Weights of a small mixture-of-experts language model, trained from scratch on English Wikipedia.
Experts: 64 experts in each of 8 layers, 192 ELU neurons an expert, 4 picks a token, a sigmoid router.
Training: a variant of SOAP for the experts, 550M tokens, 4571 steps.
Below are experts of layer 2 (counted from 0) of a mixture-of-experts language model. Rows are named router (the router's row for the expert), up (a neuron's input weights, with its number) and show model dimensions 0-255. Each number is 128 + 32 x the weight over its row's rms, rounded and kept within 0 to 255. Numbers have three digits each.
Before each expert's rows: "mostly gets" lists some tokens that are sent to it at least half of the time. This comes from a sample of Wikipedia text that the model never trained on.

# expert 55
mostly gets: " a", " one", " an", " two", " all", " more"
router:169110195101171140103182068139108106130142139113107170166089132149136120118142150122118085128132114208138218151117123164104127202119097104137121112129094148101135143155155061086078123105086153118116111099134135126117134064133079133166153141127108159112120110117126121058140145153041144117120117139129161184115111160076117135110155174124126108133081114110158116080115050059120128179120105116186163142159180128065121075132081125141141143156092081089127111125113100097145125058163093118197118104100114131130175111090093155145076150217108141151135080136165049157098135164099130062118131121123131102138123177115139115143125119134109210152137173151195075147080077126112165135195115074125155096105132203095147126122144106086126117175141147115100141150177157169137147148149116
up0:159169086104131100111094154167123114166149102142135108155115067135130118102079128166128137116082070127073112121129143206122119119085156098125115156085164101091113104118100139053127136150179092156077133145104173109166151158193110131123095159181131125110134099145122099159091153140156161162090111113069146141168143171129087175148065169194097143054133097118145107166101064118118089139128148198109110119097140096180120158096131082170134105130073114153110166126130103145153089088109058071105132141145101122134182160146083163129164202106180121110101159092156185129145143127105132111128101201103100106063177126126141104157127121109153136163122087108158130146140060186133090148185138155100161079089128151072132088104142151096059095080112169156147116168151074065133130140117109
up1:106151153135103134085158130144150173122110102096107173085122163129129113101119120147130147121173120112134102153192187123128102074124096139062082088092046097102098177093168167122083136084108109137139163118099115101153174136160120137121104087046115121165116082119153141103152127183148134109131075152178178175154125141121060166172084167196074087072119161118085167161161119105076123089191097163109119131176101079172105112117112154098125135143120096127150094120108157147101129120141171161213121153107114139143160149164165109132139112102088098034123120079126128148178182125070119140127152145136171128113116138105134077126070115175187164045095120155119111150116160115090153118162179148123152078132135169157091101117176123080141168171146151169162087152092125110111193145123128
up2:116135086157107081163058085155182125077137103131099156178124062141110177142073177118131096164130176110164117122081137138058157169182118141156171120115118122145118142136085107120173114089105104117125121103131146133084147122116133076096171188123171118083102109148129101171202117100181108120043112134145147124129096146159148106153110138120122141136095110203081129154149112171118139140123182130161135145147094100114145134074077146104075118161136096125153216160115153193142128144162128119128168166089110059158126167073123100128149123110118130121136156146128144162136152137218062113075132154128094153091122119154207208108113162093139113149099128091119203047093105156093118079138116158097176137126153130118138089151143165131177107143181136204168147094124129144098129131089124
up3:157127114144075133129093083123134083129108128131094161138166070112106133150143118133123126090177149097138140163206158159196118113064124193192183180104057107101171111156168115100111203152052145131161127134145128159123087121127108138136123106151162095155142166115152090170141105124128139110159165090141157140111109106118086094089104109176079156126139126174125157143087119097118146090086124094121170069187136135135100116139162093065100156137138156116123071094115119094162072135126164108104111160081126087128164156205123112201192180126133162130071134120110158109126121084172149176081103072120114135136177137074066112095156108123141151096099104092132129188173123118190142127067099117122104141120138099088102135091116128107062131130146068042118112106073130109121173168113092
up4:124198202136172125153126100146151135155174107129102117091152136156128118194088119052126115084114066161117173109139119158119160134107115115153118124096128135070086139135160158162141144074176128098089168150125097124118138105131119136174140142152111100087149157086110163181133123093145087118125116178114124084100149062065154123099168151178118117096063102107073107141144108159148147099135120094060137175158131102094129154164115111178092158075162154116126121111124183123126123132125132159090119172101140140174133139194149186160040110136133136165127056061100174148142090147091143116139131120057089154143068147144073160168104117137093125103120134148119121127135094124103116144170147121141255065070182107102131130115156117096110160056088103150120113135115163151090128158138059

# expert 32
mostly gets: " the", " The", " his", "The", " their", " its"
router:133097167065179142140168084112179055140121148185087126172060048161156158100118142106118117143114189182168160120161084171147144131123101109156152114102148086119076123123169087094068165120112141091121079127176138131103144112046159113181136132100192169111100057071122068046091156150067168146122154141087113100124133161097165093119159196124139159119141154134131153129122029137117106079138160117116123210169110157095095129140117138140117122173157160100111206098084162116205135115089161105122162123065142118174157137132078120157165153147168100093150112135136113139141141103128146125134157144096101141144165146137101123114155136151098145101121182140165118127091083153114138113119121084109109106152124162146115106110148135125083127108153126061144176126104163099175134151139179
up0:120107162128124103114199116107130057155145108166140123093109148147099164103134133083172093077125145125164120201113117169107140126138141055186102067095071110125149169093147116141094123113152192088084160132164142121110080125110156109157130074129167166180079140174068113108154142107136163164218124105108166138174070145137121102137145154114118164050117131140104113096140123101111112150124135134167151135123186160119068110082096112151122144086120056127101123144156105085207140128092145157125138107144076118166122089076105126124128062140109182140099109119054167172120094077102148120088111111119155145154134074103075094109170185189166136068129154149123150112114068088151161112151114116193137076154121133097178127079158109107113129157126154116139098123178125158163159116124203
up1:161121101172186098092087157135090107136153123140149123170121056218132130076155145156109119087139079127125195135071195168166124113110152128128085125105128202138128114131175133103136186139100133108115082129156123147131123114111139094114105110151111138198082132108137123100126134163148070119161065168132175131126117152148070120119094158074130151092192104142123133119094115144160117167122071115100124107069096081216148160146134086151158160133097161152074119131076161180118102090091130153094117132140146141133123138168139153166152133155081148151201128165145117106100128161139122108175150121133120124111171212166092134130134194153145110178112155134180146119115081158174161081089170187110122161142184102097137094142150151131084147101065044106146048109082131111124092138149152
up2:128108145084133085090149139083131091104177099168143104154134124127164115105114141144062148061131115103122098168127123141110150151189138081089111129155167123029145115031099083131157140154076126163085120136155183166071114146172178135170147092132131098129170104071147174146152127115123083125095115095148152139099072193154109142136140097091120168189149150118115142133119179112156171082132131128125130071110116063127155093163099140163156180186122098073164160165140116155154125129165082113189101143154168138171109111126179089204172108055149161103188092116108131150128123210133134101122143141118183139166105167108150154136121190173149090139099122149171097133112108111135134145130184143129132171101168106120109184166088139122115157201099153134110105111121138127165112067159091
up3:107185142118083165123097123101189132101034135102112126167163144114147107149186105104144131144127120100161136151117134160140125158129154107059084134192079136097076119118119095087148163135129060198113053164137178178113117120138117141121152135104124180151121170148084119108057099126145089121144115193236115110108104092122130075139140077125103172147178152112178124162123097121127135115075154127144141107129111080129143163171085078118158116126119063138132159147135149078098134163152115158146094102065164138138164157118099228167140144161106167129134131131062102116134116154112169088151100084133211068147180161111131132160150177098147139133159112125116173137104086133122087093187096139168093160155154079058160154122099118145071149085125121149134088140146132139147129160096123
up4:160106134133134158151117086058076199104164159121114083154143118135109090151151118144145089131199097141109153131172097104086155161109152168120103091092108107200080175150112132131137121082132121128165142129153194126119083158118161113133113089191152125113148140117169112114117148126145184104134114146128114151113193146053165110060151119143188193134088168170165124178073147122123136140123094142085120116168098120156076135122168126077169158075097109118128140159182161152134126169059124178038136185109193146139086156094168148202134175144167118091141069104147115124106128086155122113111125118161135166179139105107115118100138064061118148162057118151182122103192126157077127150151198133103131110133112087147104100145092114130134135097145092127158153094093084124086098114130154

# expert 3
mostly gets: ",", " in", " 3,", " 4,", " 8,", " because"
router:114109097108160156136149136139102136102180114153109111143057105161144093115134120116141139143160124156093082178114132137131107126123090136125088117104172128100136136103164148109097106123137104088113132165102171093074123117134150117124155097156142093102158097127150096095152135108126153124086111159119112163177097127060147081130145133150138107121074156178120097114189122094116126186155100066109088082101162128168087131123101092144129129168114121106202133048096140117164132146107143182120173091156091197042193113170053180057089154164159121172112088081190167087131125107108107114167097089133092146116086147192163113083158119083103183089114144141184113153170082084132113085172118071119108128084164117128177063049121153187129138156179102153142174130140145106136125140154063
up0:168099164108148147116101152156118146115094116121081137126115091138137152175120110146151158123156177138116158108094074113119192138124143165128109167179148067079168116146112127133167112187105124001110125134151108156075185148134136129152125169116114131134078120142114111092156113128129101127086109091149127054187102153073128090139097150146190138065097136133101155112182036109138124132144143152121096039116141155142174173122139097142134152098110109102099051099132127144139084093163126124118116080113154145134150151114146147172106128152177120159092134162165092094130147122178148172162063070096156146151167125194131141137076199178100178132140096135143119124118107113164106158129135158181173101108126162098158146181098118069183120144146115127158103127106088211102135118137222
up1:073123133120153113114137167103117082116093124116139110170145097119098126157092125145142170078126145178048133116157127100111107093114119127118175140130133102092078128065157130179170111109064115138160086122057067134119101087137114149138178103102089162118105060187157125168072145122159132128145128160178149151098097058080146088110124178165096225142119117132106072122125112135114125146130141113090094152130187162162107168181101123104121052115181128106130133093113131121098131152146123157176100065162101125165157105141179189114156143202156159156113173152172136118161071108079098169145142200156158164100122123107158117167167123096147082139132134154186106172113167121073154187117049165111155060137077106095112123133110113115131120133142140131147100139133128200152090131174122
up2:098091136135140113129130121124100081143127159066115141100132105105187096116120170144146145142134129136142140125129151132070128058085083157108190126155117116114067145098155105102086120081212154126115114153200116149135178175111113124152088169090167180176107136098046125091120158134095095154155181097142102076156130167141096155183119131128127098086146131164140139082082121129095134143117066152104111208125099089125085156106142150195114112106175160073050154148143142129132093097087113172109167135136125190181113087128128120064118082136097092117159131159115179118098164156184082180132107131154222114124137156155124087175113161182134174132106204105122127102076118159092062153111116145113153096144109117136182094104160173162089095123135110150151108072095145126135147119157122
up3:080152147117168124158137082118088130110114122139078159079101122187118114074068128172103114139108141124071150183067140077061113139157140057106102159111112131171096117160154124179137072098106087167108161125181174123083147143148148192128182135137212135163159153130127088133120132125084087097152160092081137143135149089168113119110190107148111135131121155148185111136124120078157188122172116114143136104118100145149159172126113097182146115122146078092140169113157092128122089125145098035170054117109053117127116141113112189122129168185074144100142204090140202129145071119121114145088116142087119114157171127179102087158099060111130121181168122114138115085093152113142174173143104138106130116124141158107115119088151115077137074116176107143146177182108113127147149143145154
up4:128165134135124191156115125125153160083116135154134142102119105123133089120151103131175145146154152115106177091068119196119145137133135140095157136113158127176135146141149179100080135075107156069125110141111157146121127096114172100143147106135158115138140108087124192033130165148058124165079114137098143139095109137163096129156098119104113117125116134110160161129140028120150045164168148133162088122191115141115090093104105125165123125095071201149133136142134073094097056116169135169160112208101173122111082147140081160153136135112156145164129156117114111120149120153091072127185138096167100122045137141117149100068080137109030090141083123088139123166198086102150107090156141073103136155187134156115135113076153101104080133079119171152162141158170156127102147117095070

# expert 28
mostly gets: " a", " his", " an", " the", " its", " their"
router:133126165105173110134149073169154103127176153131107142173093108164138124118165107134093087131117164108093143169160093191161107195102085087095102135163119088121222180113148108120122182144058141135139086169095127078055137087091124096119152120079156137090104153070125092068120154189111150132125174137125114114150119119105132101145094161124120179116139174095096156109113053055134114164074094134160121133158131146106137120079130114081128142215149095081126158029156121152154136100142117133137125087070059139062123147102081095173125146107118070155110126162158086120162129143107122102107117109138095106129085192089122104124118170127105177132133132196122148130122089128060143105100137129126111058140097138149136117113164137183153137118162169104119128125193116173129137172169096
up0:113058180057155089142189175118188136081122064141154167108079189136101125151128192145116175130145172205123114044142122115108139103152146093099088120162152145148072125152126172161117112134093126140144150108158224143068134068077114059160141103076102170120145152114109069103136136159080121135130128135205159099121126158165129095095094129113092218105113146102142154108130120110159169113093133122120111094064099150145104119140119118104138087154155146103121140142143161136070146121107111047127118117120089156103110145170111116118118137146149088153160136136149148166152148126087141201055127179155133167126135154128131125179115137118157106124126139135157132151179159182133141147116156110093115192163104134128136121173108152158089099091122079159137178120098176169142203090168094
up1:128104080159157114149074124148099086162085126100160124108164055108133124151165074135159118125169078067148120178159099170112199110148129183106194094162100148086112149102123161140143089166088187158125166156112142131101070163114151087121181171093129135134101079149130126116144168111132130102085132079091131137138098159140192091116115141089088202137122099066148123170095105116122174133160158078144091108129079150211086150134103136117109127143114124151133133104146089130157073136068126161140134129099131057174130155082140083143099082170192178136121109123102053119141150100155112092122107186192061120147160135108180168153142149123137173101174079104080184063110133174126111135102112128105119103144147115121098128128100138090078163114156136113153122148183154087154098194120126
up2:117124186141084126141048176100168114093115113144141112123119117137157160162192108100117127118127047100086174095082128126135171104094184133116152128085159115116106147086174119115124150040079148126082084173091159134124186153142115090116050043047074108154166135161160140162100145066093107140118202163114111126156134222084120104128114093120115112108128110107053156143133117079085092129138127174173117092151190117085125128138126114096128108188129213135142061127126126050119120161142040121154131135142105129121148164153139125134120145099179109121134139130071105136141090116119115144170145104166158082165141134108138172148138121124140114107138139177155180165094067137110113063093128153142122107170123123099154079125126118113137139115131128110133162151136082119085116069132112
up3:217114165092072112126133130134137084138139128122108133128060156139099172083154085071068138110045107123103137107135127125094147133148115147143142088135160103082114095117121105111134134191123154118152116098127114103155161120042120133128132109093151093199059137058119115111167063170187123112085123107167107187204099115066107087130116166112185085166125150192128162139096093141157161112072136135159196123168123145144121154129109119137125092098165130079145109093136158141163118136129114136135111096101075173108093096105133157102086162184129157167151090103125118112127150174056150157122100089103087143130085129133130112106091076194127143093126151124147115129189147221125162102142173127062112131105083167081124143140156103100105107127110128136150156106107045119151148182167120
up4:117120099159151178094113082085138150088155079113109152107106123146115118098088171086095144192079122136172166115139107071083151140150081140111138113142180193141126147065146126104157146166081125180090160106094109117139140143081107117154143104148138082142111150162101156119118076149086167110138125076129066112160185168070167112097141070100185080134107169172177165131133145120142107151107121086148107100177089175094109138073133122109106108125109123138173137171142109074131114127117084137131138125086157127098098169099193141104038142171063106159102052134116037109118116130122140151177165090157128185090182113119139160127088110176080085121154111111125120142149131148130184143102121131179136092131168136126125144072101138144188081122086096099165108094131138106218126185153112

# expert 50
mostly gets: " film", " music", " album", " song", " Film", " published"
router:135154131059165145134161103126122100087089136169145121172107082116129126130122110114115148119119078122171126164101114140151098140074136070135128088100138132130178095073088163145133095143098128132129071131104093140133191151113147134142146140124116110099089112115165089100134083115119180152091143124213141113104121141102167096055102166155115152186158137116179071119175110135116103138126110121118116131128090122173076116039100109070042102166107113121169206141125138157119187066155111103139071134113118129122136129144110171126133131207139033099143122113112156115082085101076138164158089079125108103178125154200162126098160104102125157054135211142130065094081154126135144117128117182130143101092183194140132103110126118102068161153162116190143159143091128165120109117148165
up0:137108138107135139159154124119152130108176147119110135145141134115128192135171161147158097140106119174112075098182165126160148133161159149155118117062148074139108176138102142157178121137125116095071102126108149189108148074143082140167081137140070125147188158170093127089135181095167190170144117148135128122130115100170176086119136158105106181187096129082135149160191153125099114148119101137134145111126168163134136174083148087138175083119179159090108096101107104123110153138094076104081158136182132104196178175120134104131138136131153103047123070176074120159176111125104024095075156121157111116141152131102150097181125096081110110147109135114151167103076132146117102134130140111095165139126137138131059089159081078116151049066141080127095104129079173184108157175183121
up1:199152091087167187130109116121155119120129094080113110171161088174126119142163130091141113221084099120178141134092073132058151103164151090148142087131133185159150170155099092151157163149134159123111112093146122161104129176138125139099183157131148141144107153121155148156193106129115129141100145097135123164129173183121071078130112116107114132153152107161159111072050130137122165133133051135129171106128126108151092121112149065157092173191122071121099121151177138191045138182084211170078136159155117113122121097085114119130135151106135143079120160147135093127077143177109120174136079140138126107149131141182081131080133116142139123128108177111108145156208109163151114107153147183101121163104117124091118069151145142128110155151122149138152106074223122158062138080088135
up2:127114133169120175159120111108086165134154113134124197119091078134182153142160146118079121083114071072166130150090054096177159087116109224195158096135131082107145098118148112151119146085088110117197172096192110160077119121074153114108137120141203106116144121118147104118182176115122140137119119162171073129127062132130171051170091114113180141143130116112111148151120105170160138140137130125185112154150089135108100132085113108133089173123164099107116157121128137166134215157142126130126104172118052113110123144100114110133118083099136071096100148080126150174121119135101110119140089133125148149173174168175108146166118163151144076158100092093120087161156132114123052185124111151125102088106115193107138133168079105158205106156153193181098081123110145117150162108131108
up3:101124147186105206159168122103168140078126087167160123106086110117160143106154120126077128085111136183113095221111130079094103113107167106105132153129091078121134112144052136148169076110183145126124121184119121101170108149147112046116101107142155121143171138112103122098121096104160098153163133092158113149113069038088140160112149095161142139132080175142146059135206122089127094137092101178138143102132102139152113071159138162120109122114125150167081163138142148124142167163179142152154119159118124147192151092148160178075188138112119118124119122107095055155084078085079121174119159158102192131100116102173144173081110113090123128178120112071086065092164110126125130161194084116093137131189154092139133099087123118123104134128147151067121153113119158107117154095176132
up4:130130127174079097146124116127106166088118145123097166156198209127138133153175147073109160093138125157094063119037146138134121186193102162156058174156158153184105104123139178122132118128118162188109198133107124093075148123050136162131081176177172127146105101134142185142110129155133139106102143142103119120143159135124137128163127121100137185145160209046140152161117145083116094095130151151148126161125121151114133111127100153137141174130136124148186142143142101158135167116134101101138169135125145077110109124100131191090133079160155165107141158093165101095137145205138173139183105150093120132101105127125144080153078127133149184058158143108064089165082146078107082114126151121146101072087134141187154178093125111086146092125147074073167135121152118149158119160118192

# expert 12
mostly gets: " and", " or", " but", "/", " &", "–"
router:104168095113114118157157152148153118071143106170116114138042179122147128126118101101143069137092120159116127166145136143108099193060110148169128119161119146135150125121150111155102162090137054120129156133154067069079173138119167119143094155108164101151069094094177156130108119081072098116147184086117072150097114118084124044049144099151122131127138117166162131164057102142122147146142128131098168063167139126169096167151105098113101153148093141080150139149137140108151123098131074219171113118081097135130168150157173129123144105136128151153132120075081108097159069157127091113133129159081119173171174093161137124089125099088127167188113115125110115041157084105150184108129126145130123142130146153135183090084141133165150158116119120164140173100219148203135096149138170
up0:129089104091100143089129130133142132117114129069105068150067146138134095141149148103160087083168110089091191142070189107119119207130101104090095179115177158155130114129152153073113151151166173128045122112142114143106126098162145160113108165159110092110121123192125157122145123099107066118082174125159167156134110062119208119128146179145106101109114125089157120104118196117133071160089134126096165091117126147099063030116121138151130121173089091124146143112161139139155106134078128186149106090102122073139052131107068124176130126134123107135132145153129150133155114175145140133119131154124145090138097210149130118088117137133091155116093130080198205157085143108148148150115155162094129070097155159179127108144145090135052097117094082148193152154120144149138107103116197
up1:123121096131099149128161120129151139140163127169065057073076147120112127155117131125079148123119165137112110137112117093099186148100091118159132155158087127069109159085176163136065142120159125134199143069151178128085147150085065087170134119106131144101187115101160096082074122134090164132146133151068113103089172166147113113180138175127136114075136195139091160129156109184034166112132073139096083085132109119121077106091127149072112114167139073117143184176146110120165094085099152138139163135189145132135147071124116086144134093078063150088191119118133106153119102154126155152114153076099138178125119091113202123040075121119138109094075170120120157093134110108131096150136112077159139100133139151090147134113098096123170155167129130147170145126200103121156152086112147
up2:143132142115146102154154131143141117094158071092127167111163110132145178088113131118126120182143123141105150140101130103146160123097071070102104155142126150176169147131147156116104077151140211096218156108128125137107082085093051121170085194100166147070143147098148130118085139127150177100163122176177187134102111133195115117134145108105075161104098145084150165156097155116151191111198111135125153109148142117164050159130110146154167098116134059105093150111138133077154139101097156117155083137131142111088181105145115093127096186207077152171127118115120141125132114165140140123076126075119144190172141136134143080205113121059118163100147110131175143119118114125163115085112115082166178163130161091072140098151146122176126142152084105160155065111176176187096143108117166
up3:148135141168109114126118170163126143105137123170111105107027118162086133075195180096140174097111081111076135107137207159133075181044118164141139194107130088138194139108134147091097197119128125107098148122137113111080155143119142087130102127117122044143060099106123149095167163108131113109135090117147146116162037151092091050110082112143099137169131108154102121129133088141115109117164185141112128126131115141161110114089136132086121082202081126102107109126105131098110110129142161167127106104153142116169102135084170143104167140145079181202208179130098152083153094145169151163131154076094097133112129087103128099127156114069125095156146093116118127127088110114164087108178145141141172094156065173100137099108131106127146119121166120146181203127169108141090122088128146
up4:119150147181090161167161100107163111128154104177201088112130119091083079112108133160174165093141104106078079130141157054139152100118091101165144162085146103089144064130140145148149080111135156078125141109063117120145131145109111101167080146115085158127158109095064089181113139120106173100126150141124148082111182135172130083117166116114134152088102145125181143078143123114155151140154086119153075174117140142117145081177111131125122106155125108116151101147089130123142120141080075093128122147124180147088107175135160202089139132156216122146179066130105075149107134086110108169166102071087125154129106104156125103148165079086105142069091168117152143087045152136074128121112174105171143133126112184131141111157145121086132154184129112241108119132114139067186138078125135

# expert 60
mostly gets: " years", " games", " areas", " development", " research", " students"
router:106141139104127114126166142133090090084143088103091150147159140114091128112102153040173148185118129148130126159199163086096133145131120066108179118135132121143139162120179115131132141106160138117118097112151080123119153132107132107123174195135123139118106154069142113133150140114123148123079093091195164118147100205098099120066094153151111123111107123102194113151153097163115123110107143152092151121110161182153098177144160114114115132195075110078141116178104148125128183109181097099145168132094111157162117113072137142119132122161141119085103120132133120145113151171056066084134075110126143109152133110199123128069176120135077185130146186130108089084088159088125088110159138087224155115110159222139174074096038124130143119120213148171096155112149096151094145121170109
up0:113163100078101115106102142075143109109165117127127167128131125076131132074114121096160140103080163084127105114158127183198108082142154118085142180106108153113153147054119159061130193140169150143163145149171173174130152058064164101093100127105161064142160166117128119127054169151107141142100166135165111168126090179084102124095095127134156110128172114080152133074114167180135138136133128138188136158149093093094183177087078141121097138145126127192208096121086128153161096180118077095154092144067138103133058122150136140146168157142183116126131186141154138076107095108167110098133116176142088103146108129126110091131130131126110124097076138136113153136102102114137138134141098106179166112154161110090154123108164089126118186133135112142128193068093060078199072115146153
up1:058137126091093163110136115109131074166127181109127169115152097112189147101130153166149095173157126090136101115070092109130092151109108115158096109097180123135108164196110110095033115172087099147162136135129098108198096118101092102145140137165138102090182142106192124136156137066105114088162140070114058134127123132133122140183163146162102120104105123153120200129139120105148132115071158140193115144098153122186168170149083070104164143179054126112152146143132141095081138123079193183102158081164108164142152092097084111183092110069120136114123160116168104139135159072087109144082118086124151171082108169122099137092137143187087164172112106142157137135148126119137182150109105114105111136177175119143130123077117103110073161099139142090184142161120180143094085116096182
up2:146123060118096135107155137105173151127048113109088125163177215106157116086088151118071121108165157122123115116162130165154090169125143096105189098099113157110055136098126098114121121094105136080113197079071114160131085079107162116151095170110119127217056133111060085113134141163132153157139172173154126156146083178129110151134080103130141087150149178171186110121092117165121083178104173200129116165068146154087168163136085098178094099207102182140124054119150139107113102104072141102125157131093109127093128118147130078159088154174131115116077161116109090122059138175074133119085102130140081140123131140140124109126113107140092128130102102109120194164119092076126071125076131171145151124132094120136117123109122136178141129125142108122103115119137178146087121136148164
up3:097100143126132158124081130114122162125080070129122173103086081091168145161108204106126128135171127139144131117092115217099146143048143080139164159101116101130094152100166155141080074139097169221086121148144105067112100134103106111197110111110152136149183121170127124177130084139115160157072147176193100077112147107091104121114123156132168127151116135147076159122129219123124175180112124161150145116090119108144118147186134127136081115141103114101113091172110103129160105100084113169150125094080048150140148172103155085086128120148119129069143159104113152104160130145110113184119119124133147150140140141123184172108127138080100168155144120117062139116143063160162131085155152145199139097119157176152111062144150111082136146142181147119144131088125126142078142062220110
up4:112139107161093148137178052141149137138198169104105130143135145058172166157056151108086069150128163162122109111124129107175116154050129106168110173083152119101118149129130077136117111148114170093105178088135087119136070075115124122133148102134156194145154185165173149124160136174132164144102135115104140083122116116149094145141109150176101182135064087137149093157168123078144126117049195120169144121122073124150147116113111118130165165137115078098167173115109120093155120057098165142151158133148084134119168098087153112193111141136126092123109161108105073058165207084138170165152097092136068128156120174136133163131086140157170130164067107089140107132140129119090114137176123095124172159156143115213118106115103130152171080133129178123107109094121112166104129061176114

# expert 42
mostly gets: " was", " is", " were", " are", " had", " has"
router:099068145118089141155125162121078142025133094120112195151072150123108093121123053149100129160128112160162090212189145126094124155084103128123093083120167145184195170135095079122114137135122122127148128133142133122104117111093190142146202184167156095136050083123162140064109160130137149127090151108148105120158137139085206064129080101158114130157127119147134132125135135166138125119149171119102153142163122150126088141167117126086101148162111146094143183068153127141144142167144139238167107147088118152124115190118098103146100118150164128176126130132161109145116120126089085089192157112160099125175070085154156145105104139112124118067118206154149118098124129140108134075137063111152108118107114120150145063154095122208173111172160098108133153099140115116115161173114104
up0:104131088127124126135187138124098121096155071099142121128145121148148093104103150161154172113078160137115084103088191143141124140102116139134122157144101162129187130126150163144094131114074039112114171160098121192086132195118155199151164152128058138151178126109191178182168084101153116121083097153213156122121157182148147108180115123152088145071142178167139154092168144142144139150127130121088079112105172134135121180142134108152172095155155140072141173129154154154141113097118075124052099126153159149112120101107122126114098103178122141126122144137226169055151128149115123117138117164104137114143128087143145115167150147133079170148121139061142123073152125104137082158129137109095160104139166112121090147152062098171147101133086161140155060169048111138089183097173077
up1:155170096126126093166085097155183195134115175079090172185095124134113137106097086133214190129104085133145114098226177102076112104104153089095144124092147076140181222186161134074171114185130124113101177122134140076117183102073067110128169128127132178073102140132153164164126135162120215145117127104164107102140117137150161096152159105102141107100150113113087142160138106152048089158095149156089128093130108125117138108169164155098188090162119146118153175160104104128087101153109133109104131169092175087135066122134122148143124174203113100139123096155130102134111176106107078102139157114130100130125111094150152130128155131136065145128154132132107179115146167146105151146115178152173086058148164146174149137136146145159117096182142061129156110144139132099135139124120124
up2:151109126110074084135148107096152159131141133117135121091141129115122095061161161138183134137134144128082081085123166104183151106114175049170174123156075127087187105130129115085175102160115138149175159107132153104174139084087137156122136096146094118154178160171118138149119130119110109149071108063205177176126082151145088106132133141165162209096084138117099146174110127162145101118150083102140169115111130137093198138160082105124156113071174143116108172123120140146194161127096171071145146171108125089165121148116105085138067063086134163132128159163120070126147142114163078106112054135127163101140157087160130082101112160109156119123141161123149105135151188118114122180143087172162127184090185155172143094113094113088121169110127128146154153185171172195093100181149159
up3:162129108112134120145116106120190106149124149092137167153128112090092131092050138107115138163132166155096122081133064134133153096151140124159086095123080139088092120141106138198175075095128103140144116185055176117156092129079145093128176072115169140101125189140141073172101120123104104039145150158158134148143112159140149180080147120125134136125116130086119089119165055064144093171130160118109129099039115139091079100121091088104196132120075119150125139110123106090088122142136109090133130154121140117156114122107136069147141140125188141140146134195086184144183121096109150100148163178048132090096142061122110130144189115210118151130135159150112198154117163121125158136117115201125160141146160171110113133085094139104104112111106147200151120118091125123165112191072101
up4:094147133137159117123133076141116100129125108123129163127127125180072124147131161137121166116162094136102115134184099153182147090130100112124144094171128093136115187118124145106148116084096088110178134075104158116119077102139144140158149141103151114108192121084110145133110069134107162136137100109105120094106174130172134076163134133080141159113105165181132151149088068148083139170158115133111178150095125145117075123129144184094153120114080133083160102148101136088139104089073152169166175189069079125150141119200086194097120177116143131160134115166059162089041127147117104192122184130180125094083098103149106086139167065149133152125122132114153147092119134194097122146119073148105160096198166095195202151173129145135124106141153143185177158097136160091104072192133071

# expert 9
mostly gets: " km", " won", " ft", "%", " million", " built"
router:030111180079122171124143133237166108130112080098069138178118158117104098077169139133185087157132123123133079199168104130107156114143143090135139126161146139122158162108174133129109174054137100095163135143117140126134201071058171073165140168127110150160103120107159128154186144102108103162156130117141190129122064169069145106102121132097093135132089118075109141139095101087092123055101157115130188156103175154143111127149110082142108125105113176114111186117127113115147127130125067108166104148130144115101098070119074125093106146164096149143135102079108116174109086127097178140123167072108171081168182141142112101099161140097072149158127181106184111100144099131119125148181130117174135099076171118127161081098111122133113154148179081138130166094130131147095144103106104
up0:074149170154118139211109137123150190079106106150140157177121137181086083074114181153143140098147137119156160131144152167131136095171136085129136185181174145137096197088191143132113123110106121133190163116098141145120112091119120132147097146129118065111124088121133128110140073142128134160102139102091163159155070099145105146161112138082118110173144161133149083137098138138105082110097137108142157138162084150127188140187128118155148123140065124113091095155105144082123180147101180184175110125096171170106081125106113144160148080035068109119136158179159142127103161119105106130127143137200098097140192111174155130127141089114124065208119091147089110150074170109105082101121142095152193101155149162115128105133073108096075121146147101102112166173084142209115153084165152
up1:079134140091127166171158157188169116173183119109102138157189155090165159099156140071076080146157122134135069144154069142130155122114125091170118167160092180160105119133171117147113120131147182071158163158178159098076163099090107097108125115135157154159130096120071176096106132176153097080117121032164154116108131121162058167134173159195170137158043128085154104119149094123146113140117110110111124100139111082090095141161120079117139092120133129135137134136140199169103153149141124154173128111108152144119122119094114166115141159159137117186068162143151074121116160129137086112149166124132110062170107151129126136177081158178097141069092136113126125179138105101131122118136121149180137175145184139195155116085127162157167124089079178134127125065052083171140113102159096
up2:164114096209185121152103081121116052183116138126092128113117131111137106169139141145126188109139136132131140148122097094099139103118188166087164128131123081140203100084134141111158101171119108076122093134169128112160051100174125116129137130107136137142103129192114095136174152121111108164122097255144104150161126107059095199094168148120113123100127168191116082221140152107158132112125085038136135132123133073175119123115137103158138116114106119107112144117121083136121075111133138078163152122083122101138095173140142157142153139076155150139110135134113112100159124115124149097105113111164237139133113097100110121157106168156167119194188110117135162130131150162103057077081130190097127142180123121125114164103084107160158155079123178165116062132109137146142164141158101
up3:160147147138147136147159147138151135107129080130105164128129119078120132148187110163093109159142182205128154179138115098111139049114137136126155135141161117174199153160133108116085158113102140125117137151091091213109161095142217117160141189101111139144106065134127113110147119104099093109205162093091152186182159141165130139168063109114137109128129114157047166165169125069122096135184100125115150125093164178144130136162113133164116170150113180158143145133118154117107093095150138166133109149082124140084107145068164085079110129165180135092128162080117113116163086111151111176105224148103144116131153167181109142087138152149083141180131162108108124078127043081100146107178092095165113122122099089116147080172181104117146116128146115109108123129156231131126114121132092
up4:129119141119148112160148206149121160167123049142123139205066184121106172088122169162184081189157170113155149121173149113139198188182156075171064166158135157106146168137159080156202121136120172160112093151093128184183146195151084085111099091108156176134101134123122111093135172137129149165110126137149137135117124082093151103126111097159092137099086138175084191128124163077195139101093138167161167113095070136112112167084074057143123122118107131112110150168103115149126102168152106109110044117131063111152082100152126117153146097188098144126103093158097134154113136129128125158136135141109180187146148091178109148151120114147161133116114117104118162084138110146048107077148102146137106058112099113098171118131113115136080146169131141130118084159133131121137118154105125